From a checkpoint of a small mixture-of-experts model trained on Wikipedia.
Size: width 96, vocabulary 1779, 4.29M parameters.
Experts: 12 experts in each of 8 layers, 128 SwiGLU neurons an expert.
Training: a variant of SOAP for the experts, 339M tokens, 5435 steps.
Below are experts of layer 5 (counted from 0) of a mixture-of-experts language model. Rows are named router (the router's row for the expert), gate (a neuron's input weights, with its number), up (a neuron's input weights, with its number) and show model dimensions 0-95. Each number is 128 + 24 x the weight over its row's rms, rounded and kept within 0 to 255. Numbers have three digits each.
Before each expert's rows: "gets" lists some tokens that make up at least twice as much of what it gets as of all text; "comes after" lists some tokens at least twice as common just before its tokens as in all text. This comes from a sample of Wikipedia text that the model never trained on. Tokens count by the router's weight.

# expert 11
gets: "1", "4", "5", "8", "3", "6"
comes after: " |", "|", "1", "4", "2", "3"
router:097115107125110135138116107154086102115125156110141154136137104117146160141160121140134169115123104138181146131162125127121108144150163137150140119101121165062129120163154168131109120177167152178153096148133118142105127146136089132100120139122113109167088115139108158143116171123144098087
gate25:166099134106116112161147131169131136111099130160131142122144100089080136117118141134102134165130142186136142094133142127140126128139155120104152131123118149121148134118147147101127139147148185146114139111120098117143140106109088128081135143130120140148150080132125179110061106077090110082
up25:134118097105073139129121144138082077136145127121145163148118125145131106169120088109093110128075081135133142130187105152143123152101131134173115140117091102117140146136145108137135111099147075132149095124132157100152159134122100135125122111095110110122110124126115121164120184098154113100
gate26:126144100127159109133110105133169131120130163138130175128128119117157152162119086113128136130137150121162117119132153106078110094156168088137134128136110121091113149134126143160130119148136121141109115090135159082114093098117149137164137089146158127117192175176138107150159138095084119120
up26:109128114114169057116113116102103136126143154121144151154094102133149150186124138141125125169136149116139146130123135128077137117187155123140096163140102138134159130139106118199113119158143115130113135111180136119138132147114153159133133118134110122124123148181126119108171161117096088122
gate27:157135106124107104143114156107125131114146148185115163107148093128156100138101129096122119158111140166176084123146076144146120118133151134107112171107126171182121130163116123152128136105146101128168098088112083131109104124100086114146105123079124124130144116113143157131123124103150161143
up27:169133161094168105118118121127133130124097132111145150138147145128121114157101146124153152112082138166180099063094099161150138146126148085121120125136127143131156130124138089129116143121102126146102119155167125109114129104131095101092079124156145144134161091094121173119103093104146160117
gate28:124109069151117117153137110130094124122106136137099127127143119150123147132113087099175135127105108125146157091135136125151139126171102176139145166148095111104130151146138132112176120166081123140115107113091131120151126079148140116128082110131149199164126091140139137082116113142143108119
up28:091139118170116158144091119110153105147109127135169112122076126108086098109126171112108112120179128141106085148136091141128108092117166093120151135132136135105119100141133120145074105134160154134099170156149133136141150156129109096131108153124089119125115151148116126153118144094092146174
gate29:116142164111128135144120098098129136163144127128107117152148113147100149127112124148178117110122121117177150120091153133131138175143103129089140126095158099103179156173156120148092130132104105141143123148154119132168121130135189104128110117153132122131142137166142084169094100134092128176
up29:104089107134152128126126137154157125152170144121130126153154139129150099136133120133101095130115147132041144109145150081133104118083147117132093206135091161122094136115161128114108169147142124116105146140152108155100127149140109103131167113117154110132132149141138138095170124114161128128
gate30:150160115157170082142110163150155122114133155148136137111205159113105079107136167173133133142143146115146134148149106123120127158095167159132143132134107127170137141103138150156099080146095109132124104139135134081145078129127114174099144122112141108135134142136128145131096147111118123107
up30:167148117128108091146187118119159140131146142116152148162181138145136116092125088122130105097107149146132125155137155105159160133116146150078054109139112131109136129124141140170130124082135110157094135142148132133094143109126169134183125104122176147126152142148136127105102118147134125142
gate31:124131100137125133144097060156136146105144149116145162162137158135158156131152105146156132126145105104115144119150141145153113111118174117122139146135163136109104158108123161150111100159181101152119124137142128127112141108114118143150172180089171131161157127094112149124170103126098074117
up31:150113136135137146117159144126126109150102140142116129130168106131098124134122129132110121141142098131117060149124105112137153180140098118158103115107097077140150107125144086117101154097079101070173146115113113108130142105097123130136101113158093128099131138141079132168075116139145142155
gate32:088155165122170125148117118100132129127184120124164130120092112132108127162123077119123146070097159138133113143068112128160109137128174151167130087092127166129109110143155132126154165157114106125128129142100143158140176111127151142123128121129111166122136134166129139092129162097129125143
up32:119120159138120128124141121147110113114057112123119120118127123109124126064136131090169142118188099139125111096146146114098152122113097132113120142150141134102135181108134111162088085136099115150161112118165139149118086133158116101163115186111133127137146111106143125107112115137149173094
gate33:122125138102131144113136164144094113199134130130153125138130126106096103099133110127108108131130095107097126118129158102151105132166117117166075122139114146102093116154154153110124123160141103114156098126103136118154160139105115146100110103122068116111158111123142139110089182151116059126
up33:130117109095125140125169091115123120164108129133153138159126158153143166100106165089134095118122137109118093137117127123142106119136164107169100110156159107121084137130122130113146092134150113155120102104131135120172104147088077149104058135106131147115154125111138140111131138079110080096
gate34:113144134106094158134123099151125162122121142078113137176117144146143104121118167106136144122118168092120142095123117110084100120134098172125133085117133107153120152143146114127081148146162122102137120160150097161121166149153113151124134116135081116194158163134083128160143108128145143116
up34:135172133138134073141114123139123107116144143157096168104130111170135158140188092124134127183153127130146117183149143133148131116146095124124125139133127154065130142083111124129108117167098151146087129115094139142153081124104109118107149086125162096122112134129137143092143136143105120106

# expert 10
gets: " s", " m", " f", " p", " b", " c"
comes after: " the", " a", " and", " of", " to", " was"
router:109107124111089159092101103154116105106149150112131143108164124149133142140172101090133143084106105143152124147164117113129147158150115110157153100158103151075102103126153158136108147145126160151157107138126105104119105151131108112101128158148115047148100102151123153142115142099146116106
gate12:113109150141138217123104116137140155104121141138094111094149084137120135111141094135142122102114139128132132108105069131146136136135123165163096117151154150122128156144098177135132172117125138120090146112124131160162118139124129111092122107098091172090113093115109123141134179104134151118
up12:129156107126133087121099120143118069105147123105159130116174119145131146161137171141147168140097112131114133148149111144109141138068132089131109124124143083129104081116122108098092114148115161123127161121083127119115146130168100100100101085142164099112185109109114149127113130136145134113
gate13:126162120124137111127134130155143143189154105106133169137173092082124129104147144154156131122155143116171111134150089126149142068141141123169110092116113119140143099136098126099143114084117098116108137164127123139112117181128132127136163133156114085187166125147143153135118103103137138126
up13:151120139090180110102110123139134130146119109157143121114146145152138084074152141142127125094161116129149110099123112145145162099144166142166106090120150138128132085096090103163093093128156102100117144151148142127146087141124111144123120178127131095120113115123133125118085061137099139112
gate14:110136155085158142130129118117123127128130113109103128067133104126118115131104154093164108136105136143174154083136133137151113177115104175136118130122180116146130153157124150118134124130132131097125142107092096093104111133143125104129151096150113139144063130183104137099085091103134092132
up14:162109148148122152144136120152134080089111097136098160127132163164146132135122154126150105098099073153101137147136144167142134117121131108129160122116149114121115137123087132118113122175159100173091188142159132135163140143140116099133151159138156109128162137106154168170129177137128122146
gate15:136133093129130089095096121138124106107124126126111137186131108117125122107139134117101175135057132129108096102114100142161170069127133142086141146149161114102118130092167146149126096086140107144126081099169089152110112104131135131127164132131147127146128119159147160148123147134150147114
up15:121091074116125105146138128093111153100120129130153157079123113115135137110094111110108107168155159135129150100161143169130108148122130096109112149142099148054151156166167125166130140127138101154173126077148144108104149120131136138107133094137147142128149116107158105111108096099111116138
gate16:146119128129135128122110147102097134127167173167108094102157073183134089165100129111133186197092113093122127154112129144102119120114141107134101133125134165154131109143126122114133121109088116117119118120134121162121103118112134101107121112155151092070111092107113133157109121132152136148
up16:130105145143110097112116078172091108152106144131083168140127117105125147156111121147152145092158109149144119131129151088172103117153140114129104078109143129103131145141098108112132136132120101131122139147158139153149146092058148072130130169111164114140142150128148140152146103126144088103
gate17:153104102133127158132130124123135100127126137092118145094117131148140145179127138080154157142143142119132110124129118124123153162123132131120131119153131113064132134160077125156176123137125172137072145105076141142116118159102133140137152143158122109175098151140100155132130096146193154096
up17:135147133122117146151117129114128120097092142154111136154111084126109097153122155083129188124135095127167132181151130137132115169097149114113201143138137096158119144146141132155128153126119159107129131137118094139127135141092117145091125103185141124144155140115113119181163133142143163166
gate18:108153145086103145166139062101130118121140163172106121141136111155164159133124191087091156147148142138119108151116138143164129118094121109100128100121121160135147114110170119146159178111120126092123081159132144094085123105134134157129128132150144152129125119149102150141133118131155117103
up18:187125104119133116172139170110092128121106122137121154105169090107125145142160122144116178114095118140155182162147143122135151121124141168117181128137127165102124130111162142149126133057137134101155160129102130140183121114157149138161140119107127126118156141098135151136107121147141135103
gate19:100102088145140155135153111051115107083121146156128111138155120140127119161097096145139137102138114110066100141091200149115113112116152149109136092130138140105079107125108127134130087125118100115121112141173124130093140132141117140114136145102101149127113128096148127164139156113146150112
up19:128145126117145156117104111139094128091138094130129132098137138096110123130140101145135131164096123118158128150095101128155192156109094103193167107133144127138145153114095073146137114103116148136119117136131107154118146135064121114127118128119103134117148152113175157163093156144076139153
gate20:110080118146109158116137092105119140091103127148098105100127119134162167165164120104095148132146135143117083146109147103135128095147165086161139101161134161100144147125096193127122131116167162110134122112112126129146096104114145139080131119140147182100162138129139123141157153115142132147
up20:113098111106140110137147094155077155158091129097144091172120130146146136119137134142102116098166083095163111125119108171117172129111155143116121105140170143132090163119151099149129110154134135155137160150138150121121098099135169088134135103113081144107158142153120132145117105118079140131
gate21:076103091158116129084110094112113120154170151117106145145156117099068127165137119131116170168121108136162150147125119136125111117133128100104140135120110131154130142130151151184183164107104150101139082127105108161117123110142144158105125119128104140118157147138134084117143139135176128154
up21:126178170125076126116163132129133121163130079107118151164137102124167094090094105143122070122128137118107108126143116108131120108109144126121177123144158099176119127102143076097139146157134116112110125165145125108130097096136153077095117136144107145129117129151172130137093128112125122149

# expert 3
gets: " |", " of", "|", "-", ":", ";"
comes after: "\n", " ", " 0", ")", "%", " 1"
router:138114100064104144137132141118133137110115144097141113131141116128139170145117113137155145148103121144151121138126141173112153147129156124162151137101118147100114106170138138170106123125160171131140114150155132133138066112153155116086198132128063135173125122120158148094116125102144134157
gate25:150127130093115097141136112130134123135097086083156124168170112123131102144111113115148143134134121132119157100137135155155115174107119141085078178139111149109120144161160153152132098140119162093085091110149123130162120142151121082155114134116105137071141102112133140151087136091147144128
up25:167140140133124114135141116154167145107111109110149129114161105101131081145109117132153152136116152133135160107112159167131102164111135153127142088164154101167111109081136108113109127097140120151127088139143157134130071150120091098149146154145100151119152146104094134117147109135124085060
gate26:137104156152133156109133125126121136045096103103134100092137140148172151121128140120132159102182089136111109149131102142121132135138176092140162121100088101122097109108133105152120110160158110124118151114148138138142156115127158158148107138120121106112134185090163128162120152150137154108
up26:173115121137134167146122135157130130141097113114078109089142101108157071102139111105142142117129126077117147112157141119107137093150176124160119129081122144183093149112131107130111134115121162142137139067125145142086143115113122125156149131118163097153118132101147155180154132133129134104
gate27:126105136112113126126124161095131111112140143104068110161093114113124088151121111149138105087138138165151087143187112144131094110130138106170093139145133143128098134110153080138105128152113131155104106137094147109142135130134118170115152154134091119104083156132120137159152072164145139106
up27:090098133087128128121088105138158109142112158115085139138173113114154109150148121144164113100167112104143070127160111133136116153100132097112099141162116136129118155097108115134130119153109128103093123100108137102133101122149160130149146133145141129147117140097178047105105085123117134128
gate28:135129089104141113098169145123118084137128100133152158142092109115135092149127123135123139145137095151134136126172133129067088150153136121142139145141102138129084147154160118166160119174114115092116120108156153117122136091108157111160132109143123164094105139120121103074145109091185130140
up28:108117117144105163127135158112130095076136078097100154168149135105140091138140136081138137111129170142132148109135100117107106130132129109111110111104151123140084163105150130082179125121136123137153142164116147104118144178126122099153107116120108142087157087131118151144118134181167154107
gate29:116158091119106153118145165148124111149115090147144121107148148077093118150148117156110144135106114121114146127164159130136132132113140173175173132193100160125093123151117100133114098147107111117125099095119119107107079107121155161130132108168082126111096132112118107143086108123121156149
up29:138153087153112179113127153133116126166102111148127160150148178104095109164127076173115108122102135133134123149139107151102148126092102133133128137158099145137099118144131121124141146154106136117124130102148121125098117096116148129125172103179106124115144062139117080105137078139113141166
gate30:155162093082124129109124153146188153138139154138115147116174099142125124120157142128128100120142109084146147163111148116109149068169138105148106103128103148112170139173133127115138054109164110141105103140124118120123102151132144164118142094115156130108133098146130131104150116157153115125
up30:155123102156156133143119164107165138099120144136159179139128154144143112158125145174152113094145136105088157113127127134150112101152104141132117125151086126078127133120107120116160131128149121113113093087160151110133134196165145087141130094146111132109180134127168101121115151143128150091
gate31:144116115104138126122126163141116140124121118133148081136111109115125140170148160124113128143110100155140125115133123124134159178124081129153117171157127123125068178104121142118150127146146136084096148089152130164143130170126148107094115114113148163154122096147154108098136070129185105160
up31:138135146106184104141109127125099141150118125132099139103185078169152148158148133132142112115166128176160081121112084081139144154085121096117114100149121128158133139139118150138124062151133151101157114110140174135165101143141142106122132100107147147124143121141125127126142113161139103136
gate32:102148151159068100122097125121142124098133155155113090117132120161097120116121175117152115116141096099162119120155118152091112128131124138087136133125096152150114177121130132109145125106157146137108124152137161112112151113084125097155141161156156130119132089122157049157108123093127151117
up32:133097176103108175106131148088139122098131109158140086106117157147126125132155156145153181121112120096129125129124135124130154116106144077114149070177115082121145104089123128131114124129099112152125120119163173106162135099107141109106105096160142111144128102146174108118125141139144157152
gate33:105140156140080111120134120125110132110121162176130129127109118143148125163181147145119099150090124107158122106165132145163102112150151150112134148118089085082125118120120101157170116111128135130191098145146138139110115097145159121156130115134096165118091110130110153083120097174116124157
up33:124134124164115084146111103174123131101164085135113118146126102115150153137092139141135143150137164129122138077111129163130128144122150103142116107123133158120124142139130136108096149097120126124099153056112070157147123154102125050132111131099117112168140135147147155126100094094120117110
gate34:151138143116123150102146186146082118104106123118118134087144144153073115150114114113121111122127162154143133078147144126116151135150155101103170105130131139121090069093139124113177138136123161191136128128111139146166104130147104099118114117177130126131149106086110136154140127123106135161
up34:163144148157120140119165146117077094134090105092134119130147174120126130137149136129100082145137135127161113087136125125161148140177113125071139103117145143134072128116121148082170115126096122173108152110151126097167140159149124128087136129144116129122112095104119112128144149149100110165

# expert 6
gets: "b", "p", "il", "am", "ak", "ap"
comes after: " H", " S", " T", " B", " h", " t"
router:112103114120098137082062086140069132121125136140129127103128127124154116153151122116084159132074133156133131159157124116161147158207103079142155128107103127144088109121162152117124126124102140101113114133142103154117134152099158118125153122145124162145137099150136129129131149122133095121
gate19:089087127147105151095097119139126160105124112134134136147157161070144134132085085123128114148087160124132119138103115110141122136136136155178177103132148130123144110094158166104122122084111171133104126121114160137141164104117127101145147121058124134150145153131175123111113115108109146147
up19:154113183119070096122128137109123128118100130157124132168166158116140138133144111177098102167146124115137081100095143145157124130131091158140167164149164114142123110140129205129164128168129116121122132103144139128142135114144127144096126115153127140149137162125153126125078133097160146136
gate20:123150106134115115143118137125117112133120096082124099149105103133106156125134118148114101134123153187099100161100145158113148111122116061108116133159117123170136163125100118113108147140100095096160159078168089145096106129119114094111100146134143092123101091104169115083112127133127127113
up20:115121142111136134101097146092103141120137082102116139151134119125127162153139182115122129088107171147157135155132164134151157157093122097084119159090119136109156101135114098146095124154129158148107150092146124124107141136103126151148166117191166152140164092115131103113116137147138107087
gate21:177142129130125181158136149094158120181160126093103125088087088141128121121104150146104127144124135083137139160120119135115147168163109123125142130108108159187137164116130111127095103080122161141086127124106133142144150128129133163113102141126156153131089091156102153143126130115150149125
up21:134141119092166107137132114098146123152088167126119137117122155158128162069127115119108148123082142099132099153141121140112125124113134121126126173113116193107169144152121127093136127097103127101173134057136127126107126106151135132083117116132141138146164110130169133133098114097091100096
gate22:115119085123141138161137089071152179097072144139120139126082070107129130128129124134109141145133124145157135151111105119129134105141129139131131103194118143145117130138109097171139105168103125168162087181126173137140117142114142159144121114152104096128108124139109113107120105118127134098
up22:093110121141120104145154115109138125105143116137072113083143119120125130116108099106140119142133150108126078139138081134130124133127107174068107098150121106140171136147140153134105152137124116090132133102128109183099102081145123098155116153152081116119089109122121156135185133119126111085
gate23:118131135124111104065119134096109112099166115132154094128126119151098129126125110091108105126123184123130155164146122119126164129145149092133129127133160139162063178180125124151097092094113105127138141143138112145119138106145151100125113139097173131124163120114186158136122098125161124133
up23:092158104110140135133142136058111140126135103149132160141147158168114139140109167139097108100139174111130127155140155111087142099157117111133107126160142189116110113136125119116167128152120117105119134173180119137126123140178150135124107136144148161139128102133126080110166151087144107152
gate24:142107174118165124141127162168109144160165122084149083136108115123127153131110169131113096163151134136120129188148121127162104149130150097102143139179137154129120119097125177130126112139133127142147168119167121132107166091120143153123120132147136124112094163171098128148113088117107113092
up24:132129105117169128112161142114108113161112125121127158135126086130104114152133138112181111134145091130061112174113142131144113118119127149127159074110097143101109168131104110092126155139139097133139080055126132140117165180145095093103113130139127127113149115144108131125099131131095123133
gate25:100166105139122146119138143131116151141139102156128115154121125161137110147117112128147084146094181139132169135128113109152092105144148128166187145128105139136131125106187148165111121139114149163146124131141142128095147127087128104154124149065132130136182181171142135111120145163147121149
up25:101093107123133120171153117107151107109137171143091120144130141106157122145135151069100130098150152122151143164104158137168147115117109132085145093100132092104125071123116088104129149084140138134165147105130168107129162121117124139094115098130131127109143128149065109117103095120119124134
gate26:124123121116113179111088145174110135128115162129154120074107108169173126134090131080134096146104091142120106136100121105108107093113112116111122138148084126149102137090119137119114097125149118121121122125180145116120154191136119132113098087161146130112091133174111106109147146113116133115
up26:109089124158129105125113128116121133125126120135128119139183112072099135123114122126165174080129134156134131153162119122122124132145099107149123104116196149115069123175118165114128143132109165054124122157133149144073142148129142121131129115109104143106126145092131130148138101144161103115
gate27:126111117173153066142121151173128109140150172156164128083116147112139131124118117149151114084110165147118152144138124129150139079159159112126164140193146131114151121141124141116142128127118137129106102120131106202123134136141170114156108113122105143152121120119177106103136089143125103139
up27:110139120164124165164173163110109131154120095113125159192131156142108173066157123141106110108133164112134134103192125097106138164157136146154117117065124130105125128122132157113136127137098148097121153119123131113130110126166109148129153136076125117128158119129129138103158123148130106122
gate28:138130115115063096112139155142136101164129154158128112124131127107116167151143139137101154103120117107152102143134131145132120101152103148123112105149157099136132061104136090114150169139116124098131120142150127095166149118083147111120108134094085140131174110119075170097137158122159102144
up28:099119085132098164148121141130094125137104088151158164124165131141085153118140134143136142119108149187166115072154111106130156123115143111131094141163118109128072135141109143116106135116142111099105133131106172139126124146156114124174124104160109176117114126177129071114130117138130112135

# expert 9
gets: "\n", ".", ")", " (", "==", " "
comes after: "\n", " |", ".", "==", ")", " =="
router:139130116086081136138129128167129111100135147100169129123122108161129149150159078087130127154111117141180108124183107123129156143136163118150125097168097147093137122125146121113100082142130146154116108107155129109080124128170122109069131128152107128173126129164159162132115142113130129130
gate19:162127118120134118144129128122121153128050141168147098096099149117146138109152125166104115144141116152133114143124174139145130108127171193124113141145145123096117156159127146163068120112131118104125166128122128131138135132111155158079146116153132132149156134099153137145083154081164153139
up19:116133147111135135115152068120131123162184136115123108130090077113130186100086099089128155122144148138144096162128103114157113144163148137102124112131141116126140155094112111120102116147128146114136107089168090154117149123142094162106126147127130121132141174133133098142106122088172129171
gate20:151120154124135134169129148143109136108139105160147145134121127156168096155155100113126170129133143137117085109103140141086131094157145113111139101084125148114159140106094103121138119166173142106121140157114120176100113139172130074077148086103106129142110101127143143104085114143141111161
up20:081144100142095159089127135090113128124142129108090147116120163102107130134133126219136139135106148142059126130130111133130133113123151150146082138181129124118118115142165093100126128107133114122123125146152110101126097080090125161159132120138139127113130159125120156128174147129137162101
gate21:126121102119159147118092120183171152118105125120178142136129144164176133124134162108110154154124130161145122123164122158114156097149153177087120144162100179107188114123115175107109119132117112110104149115108167114134089112154123111119156136122140108127123129131119159121135178126139149120
up21:094157124119121094159148113090119114122132098113105100096108184138102161137103130107145077109106128103126120082098178127130131150143086145117157142146119188137112112087170093119114132129108153155124118133157122130111133150165121153095110094148124164181135147124119133119136147131163119130
gate22:137128102118121135128077112138130130150099162136131121118110119130145091134147078161166146139112155171085151162102098112163145094145122149141125114107142117176127114134137118162094108080096151144132143118124151114125103101129103103059155098102161103103122102141136161158121148152104150148
up22:112103145140139142112148119145144128112119093109126142120123076155144135101100148124102134154124134118142178161111130109115120115101143105079126108124166141068182157118144133124124183175095158130134133126142101126128149135165112131113123151154161149091112136106150095159141159182155118167
gate23:162104134084168160157117123167128109099101119121144177084100104125116142080142133101146093116139120104120085124115182098121142140141131106118105109096134123130160121109118106161130113158105115127087119166139160102143124139145128129106153162115105128123095171149144108103175142123144109081
up23:139141153122150135139121156161092128146133119103181128117061123094107137147131160096127092083083117150136107162132159095076130109099126121148113118100143127133095122099153096173121110163150142160149130132151158127101134146156126107115151156118119134153143150151135125114120152164100124075
gate24:155125134151118138147167133150148142132084134113146146100138108140128104131129138101147166165121136141137103118120147084099118139134141094146153112106133066146113113143134158125127105137112166127100147070077119166111088125137155124122106139131140174105105088100175139137141169125178152096
up24:091127121158114130182156116142131172135152150082124137117145168171104114128119168130101073142173089108146170135163142121129155158107147114135131138124123109119111139136123098128136156156125142116120106146146143106166160129145106151105152147112121120125147163125152136145113194089129079148
gate25:081142133114119146151121119161131149116128159127104109138134155120083120092136096118126102089094155126133165105109124112193152118139142128131113147147136150179167148097128175087127132143139063154123120113136131141116125147139120137103077161095125152173159121156118101091138158128122122140
up25:100151158103167131115121103175110155135130136128133143099131167182140130138150151120138128147108168100118153093157082122155150108158141147141088128154132184106133154126087154176137176106106131161141126126138095146112161135125139106131139136089170164147144135150133102135101133093128132108
gate26:141111112101132097184113131127183127131166108120151136118112106110147136116143111128115096127125135107148118113138143154125109116134181138133129104117085140129129106109121132125126101100130151139105113099106170136113122145066127091079199136146145094101095163113113134121112089127112085178
up26:167091115122076119113147127137138102132157104117140122126123127105103139155100119111150173125132120128135126115107128107107129113139125147114156062086180120152140107123156126105156121102124086135156089133125109121148131117118137110175080128129115196159154102111146181162164140134139116102
gate27:087156109089125128110174101154099139133099142100135119131155166082149116125138141134137138116131141162173131135137121060135132119150137146120135132139154133181135127127125136128111159178162115119121102114134157115113104089136163117122172135126147123134156199115141148143163165109150119087
up27:164121126058072159151122147100157119147145132144137131156194103098107085096134147113097114116132119088128118154114150066148142093133083103145116131076154146122134153106102115128126138108131124180128131134114150105140112132091121130142115135106160142124126097130146150121128105141107120142
gate28:150122109061142137101097129109084121111161143141165096122112105129080129171132110129110137157098158121138115137151126136089091151128087134136085151162116147170130148136139135120131118105092138108103166105146142166136119157171117109118105087138118166144115104145109135151124109082144100142
up28:131127173150107112138141149129139145134101133178124130110176155155109150162110111131128199155146132154093092099125107145101177102142116117137140161089137133100168119152142089126120164149119164125157111118175113113131126091138105108100150146108140081119136163111153110127097126116148142127

# expert 1
gets: " S", " C", " B", " T", "A", " G"
comes after: " |", "-", " (", "S", "A", "."
router:139116115125088159090101127152147119110159145108117126129162099112128131174180110141148136090108121152130127135163102151115134168155111097143143112111095178098128106133158155129107115136123146144171115135145105127106090158106095110087119122132120058147089106149143146145109178109137133127
gate19:154073122103129120147089188120082103123138150094078149140102113101082106101126111145115184146105138123104155130143140130123140098141127110117122127156127138124140187125123118133144115113148158126104142158152111157145118141093145147126128125106105097138091128121157166096168084117116152153
up19:107147169141122128120166130131135107133120144143191152124087168126098166161117133136169131146134127148122106177153117093114116145083185163124112124114095099197117140112129161129081113155103127096157130130102154144121100132133149109094133094151141149138139122130141145111142117103129106109
gate20:126104144154128162103123179129114091115132129119141083133135134126154092087134135141133154103139132145093153117153136113113144176138097102079120113125134148186113140083137103126128093132139127124118127107131195104142145148103129092117123134168138179131104103171136085150137130118178119129
up20:090105157075126114136162145133165117112136114097102083126115151141166090177148161127110108137175112113111125114123120116115139177156121104076159132076151114101141103117112112124124116104162132094130094128106106126140133100108093112133110173115113119108107114142108149127147156114113084151
gate21:120110113153132109148108101142131142106109116149112146126137110145172122088106135125130171153115108145097149121154167132126112148106140138131100097112137145126134145141160169116195111118124137125069154110166097109174116155082093106150114108131107123109109134171124129145167154070153137096
up21:143147164162126166116173156107133123103122154189133072117105128110117139128134092143160163138091129159140151133129158108128127129125119128118141134139082152184136163112153102154123117098128108163128099118108077133106122125085127127121121124128096118132122150118102118124145072063122116132
gate22:140124144132156165149162137162113103126140127085122110095137118177117111160122092115103145145145129151123130173156139125149148202132135118134103119113111113136149160109142147114145096112155110090149107075151134081135111096080124191115106144161152130115138155142117163128133152111113115125
up22:157104172116157110140159161154121069114114085130147152135167130157123112078107109131164114131121146091078120106172110103126124130122118145125117141126110140108082185136104115131153143131116116165149151064100150093099109118143158107129132133159137140133106110143157145125109140159129138116
gate23:114153129129128146155143120138162140143139141150104122116171096124150111070122102154082105137152154101107161114126095156134124139115132114185124109125124122123159139142107138112132118090117127133171138125121136158126091148112154075103143115112191083092116107187150088117093129136125112152
up23:114163082132154163137138143138119161151137097111152148120168096165081126149121124137098125096102133156120142157152125097099114143137108117132088137144116110155097151111120166133136120097121156132122116105158107124169109123115129155156098123142136155107082114175135214122162140111130124116
gate24:120118149153136121122118140120144129071144141109123116135114091164154092133124126133116151094100095107143143114144148140162113166107156084099095157071105125103157077162163152152146146087175131158137131114102122131127105140138089139152154123113116134127128106116147141186101150145139170128
up24:134124145106094126090118097138117138138107078135095112109122166102173117088164146143114133132128171131102152131107116113126117094157125111161081158101089126122144170116123100127098112108088172095129124152108137121126131162096109148102102160142092137124166127107151125115083152101098148151
gate25:105128126097150120116087153117143092106129162132124108119119132099136119144121104141100109144120076162069123152110142143119130167126136078148162107119135110131144132087125126128093104109179117070133127109159158148108105128073136155110131117138098109103107155171112146173109147149121095123
up25:096134146105152144114132088183124168126127105115165124142138098147141135113166109126080155116126131141136149166105129079157140130117117133147115132172180135127145099140134158083155139183111131120156156142114096073127171170105124134133125129141127118129143148137107096129130152113120121186
gate26:091120088130138177083143144108127144127116145104136130130128156118103145143103103118102116113126133195145107085117121145150142126134146141056104104136150119121160126159129180181122105146127126122146097118136160167149108109119140100123127141161128154120143101140157157093098101178133106136
up26:144098099121133106103122128097120117142113111131157178133161083116194119101123133161079116133133109131120153139134160140156161170144115128087119121090104142129169147103154128136166132143110142112121111150127118124103168119112121113161153158124139128138089172155084148145147139167167113162
gate27:138097097095125120117159155113093108136117134144139100145153125094119142133148146096130160142116140156124140144132139175081103148107111139132118102128143140117125101179115129111082092192094123128151160077156114149103121104154113132136095087107138115126191111144167097122131127131107098147
up27:178082117148109133153147135113168110182118077120145113095123108150132134095122161142140062186141137110171092138116116169109137141128149120113120095129089132133123087163111126139132149150135114154144093108158123133104148118139130154152123144146142119102101112144142152159159158146114108156
gate28:131147116094121157093117110142136124119142099166126131127131178129170087094207142128144122118155125141171134145107109107076137089110122141147159146133111128135129141111179103124103052150143145082141131142136137155134103144125122108122166124120121122130113151119128113099103132077122131152
up28:145148109085129126121100153089109138108117110107136115148127095159129142101081116135126145126104122093089141163140113130121159118100105104117151153124156145050118120115159118108156158077112096123093123113129152118121133113121175107121102085123094119096138074148133101130121122147133125077